config.toml
num_hidden_layers = 14
hidden_size = 192
n_experts = 128
experts_per_token = 4
d_expert = 64
d_shared_expert = 0
hidden_act = "relu"
moe_layers = [0, 1, 2, 3, 4, 5, 6, 7, 8, 9, 10, 11, 12, 13]
router_score = "softmax"
normalize_top_k = true
routed_scale = 1.0
balance_loss = 0.00232
balance_bias = false
init_std_router = 0.00621
lr_router = 0.000587
vocab_size = 2048
norm = "rmsnorm"
norm_eps = 1e-07
tie_word_embeddings = "early"
optimizer = "soap_variant"
learning_rate = 0.00597
beta1 = 0.95
beta2 = 0.99
max_grad_norm = 1.0
batch_tokens = [65536, 131072, 262144]
max_seq_len = 1024
train_tokens = 472000000
max_steps = 3251
dataset = "wikipedia_en"
Below are experts of layer 8 (counted from 0) of a mixture-of-experts language model. Rows are named router (the router's row for the expert) and show model dimensions 0-191. Each number is 500 + 25 x the weight over its row's rms, rounded and kept within 0 to 999. Numbers have three digits each.
After each expert's rows: a language model's description of what the expert responds to. This comes from a sample of Wikipedia text that the model never trained on.

# expert 55
router:518526496482455479510514492490486494520445509516535451541540513508493509518453511481499478546515525517523506465518471516502504472512480531511499521489533537521500471521527524538501524520480500509483487515521486492540524502494472514508513489487481463498458496506502469475489530462505514536517513543494467488548504452523471479451466547461515492529513490505513515485480465534529489515492454505481457499430515466543503509515459473512524497511504484480517507489500541525496539522472484511514504533543526516517470518467497503461513472512521523492499511458512430518514480465471458472
Description: Word-final e pieces like chrome, bye, and closing parentheses, brackets and quotes after titles or names.

# expert 14
router:462531456480551509482483514508513504549492548487501503513480506509456495525484477469486491529510490459492500458515448481450545487503507522475518494484507509488505444482462502492515518519473485508513533496511486507501468516512519508519483492482467487493516475489492492474475511479559537514490502552482536480522501485531486486526503479492487455558527504505491543537523533544488530501488513471478487491456487483541547494520518479469471514464474529468533488488459501516479497495494518535515484461536506511492517479533522481512512484510489531499476537495435537532472524497508442454
Description: Inner word pieces, mostly ed, u, i, ur, inside longer words like schedule, Macedonia, courts, purges; also past participles such as released, published.

# expert 40
router:514518489464524459461535512516528472471493473519473497495485512532489482517447474509473503450492510537496449517491507482464548498506503517511500524491488505533511518488500513501466484449541528483489456475464536526502449479521444488521494493507501518465504484447530448501505511486506509497529514488464550535503523474552460525487482501515522520434511513495521517524524486454506519517490508468501479561512501497475506452493500475477539480481517488501515497533499514522486509482528518525515491513510482472520489538484492501546508514536498537485545513474504502455483522471498539538
Description: Word endings and nouns about results and counts: %, ult (results, cultural), Total, vote, population, score, often in election or statistics tables.

# expert 23
router:483471502501516460490520514554513492476501474550466506521516489497445480506536505474506486462505526516516503484537503437524496518491501503522514530520474488460516508557476523519478467451539469458489466532508511493488501505518519513529497478469489477504512437512487450506525485502469483505539444483487519524504466476492493494503521503528477494508522481544515497490495454477485521503457503480534527492488521479485522484491470520508515513557473513564484536458529522467483525489467526479468532482518503540514496517481485486517483482465469505514514514499490500479535551456489538480
Description: Inner word pieces such as ip, cu, co, ong, cc in Spanish and Latin-derived words (Guipúzcoa, caucuses, occupied), plus bullets and stray accented bytes.

# expert 13
router:552468520507491493523542475524488506511460463500495497524493474485432489545445511486443502471520459493500517455527504500501513463502500507489541445464518470555484479498468516516501531508488492533503489484537477505510469487476472515532474468518467461526531507480478481536518502496493530494501463503486491537504503499506471531520528503487527495473455474525507484505456534522475524465508499526515517455451456501469506462495513501538522472467498481472514461484495498507509495512444534487526462560534502509491486498502493500513475479487469485474514484522527484488490526499523461520
Description: Middle word pieces like ar, ate, ize and accented vowels in foreign names, e.g. Guaratinguetá, hectares, Napoléon, passèrent.

# expert 3
router:489458513533519512490468569511496485517530476516505524508506448498476528529524486487525481458504514445470553521476464538524467491444492519457499513502536473427497506499476504531589521511542507467491529490477497505497502473503490513499503532533469491505531497497495509496503495501494480491486496525499507458473510483477534518497477506533491459524503450508461514465527484533519501485495485467516490482468512502483531483484529519497509507526470470485529519474550480507532498490497544505490491466520471464496456495499516472500519485503479513492536502540531528512472529503461511458
Description: Early word pieces like un, se, sub, bi, trans, com, air inside words such as Communist, community, renunciation, seems.

# expert 29
router:526503522554527559502498483483483539494484459497537483528495507536492538485480531505494466478540496492469472514492488488506513489541506514514489514492518544504449544478492483477472479487468491481530540491512508525521501505498481473493494480512551527514490517465481479518493466496486541431447490491459536491467525508522513512515494472500496530497529500505492482500514571481470512536494477550505436515514545512496476422510498492483516481521461479468472482504485530512504488479512515537545498520469473498476506516458512502529476491507513503484524521519495514525476496454511511538
Description: Content words and verb endings about films, albums, games, sports and awards, such as film, based, issue, scored, performance, race.

# expert 41
router:508475515512512506547517534487488559505488516504481495495514466499498498483485458503481469470493474457475509549520537472492494518524488509556491482497529476499485479491495522524522510535489536533503520525475518485465516457471502449475491486475456447518528504494512478477504489499491496490504452514494438480482525487499547539542515491524537522515515520491480502498490481518514560514490470474449540474529495525521530510497485471509531516534461467503511506508513490522507470473502487464482504464463519529468526485488508524489518461517488538525491504545490524513554545555514464509
Description: Syllables like ra, ha, ja, han, ma inside names, mostly Indian (Abha, Nabhubhai) but also others (Cochrane, array, balustraded).

# expert 48
router:506534489543481477525524477511494494516458486472479492534493495529491505492499533504501520485496498484506499516482478520475472512507503495486470437477526446532481505511492531491510543483481501517528483513506498530497496550492533446467491508589472480477502492466514528509544517490513536484483524500493473522536540470497472488485488528545494466500518522518478498530530444545491553495490512477528445490537536476506537534483474522513485523479474465492535490498561511512523518495467538486533548508495506465486469504502499512484501495500462496481509498485507463503542516480546468494
Description: The pieces de, lo, an, San in Spanish-style names and words, such as José del, loan, means, clean, Colorectal.

# expert 15
router:559499495495498482494514484526521491456508522515518495497504485476491549473460474479472485462539514502510471499541520523545464480542523521559517486522500493430564482550545516466483475508468471512474496488469516509515519516459483492514479520536493538515497493481551489513491493475510527533517465485499529481511534520471486509546498504491485554516536467506548475503512498503506503500470527501494520523512513535513494503486509446553514510532479477459490492503505511456513495492530514491541469472532504460505503509474462485498471480483480460503513494527520494538512496454521491504
Description: Function words like as, than, including, called, became, is after known or such, plus suffixes ent, ident as in parent, residential.

# expert 21
router:496458450544485466527530509493519511525485520468473502535525528472473555460520484483493489513494476461497482467495418447523508532526514510522509498470512471475498495568473515492487485534517496506524510539522427508487506512516496472500459498519514481471507528451472481518506494504503501504516455497525478495528474483485498479492488533487476471541514507503483488562488479498502486478489508481480503513500483524538517504531455486549492483504497451490495497515436513531502503457530512491497547521537474525505498485478481491514526498529503500513504496485504529491514473525459442501
Description: Pieces ending in a, such as na, ta, da, sa, ina, and the article a, often in names like Linda, Burkina, Fortaleza.

# expert 10
router:503523501511503490491479522479529465513452498463459507548461555505464500472564543497538532512513479472536520498528493534493473473475502522509515470512514473492513484474465499486509543498537489493491518532519472495512493518467499510466508457489492498437482500511491445440494513495498516495503448499535504564518499530497519501477481495480497470495523527471509482505505546499511524443508507484514522501464463469535530488513512528552457464479469498487522512516534540482460513469487496480519486510508480497478486517505537464461495467501508507466503515480523514526504444493493519498
Description: Inner word pieces, mostly en and ut, inside names and words, often German or Dutch (Deutsche, Lieutenant, Golden, Immenstedt).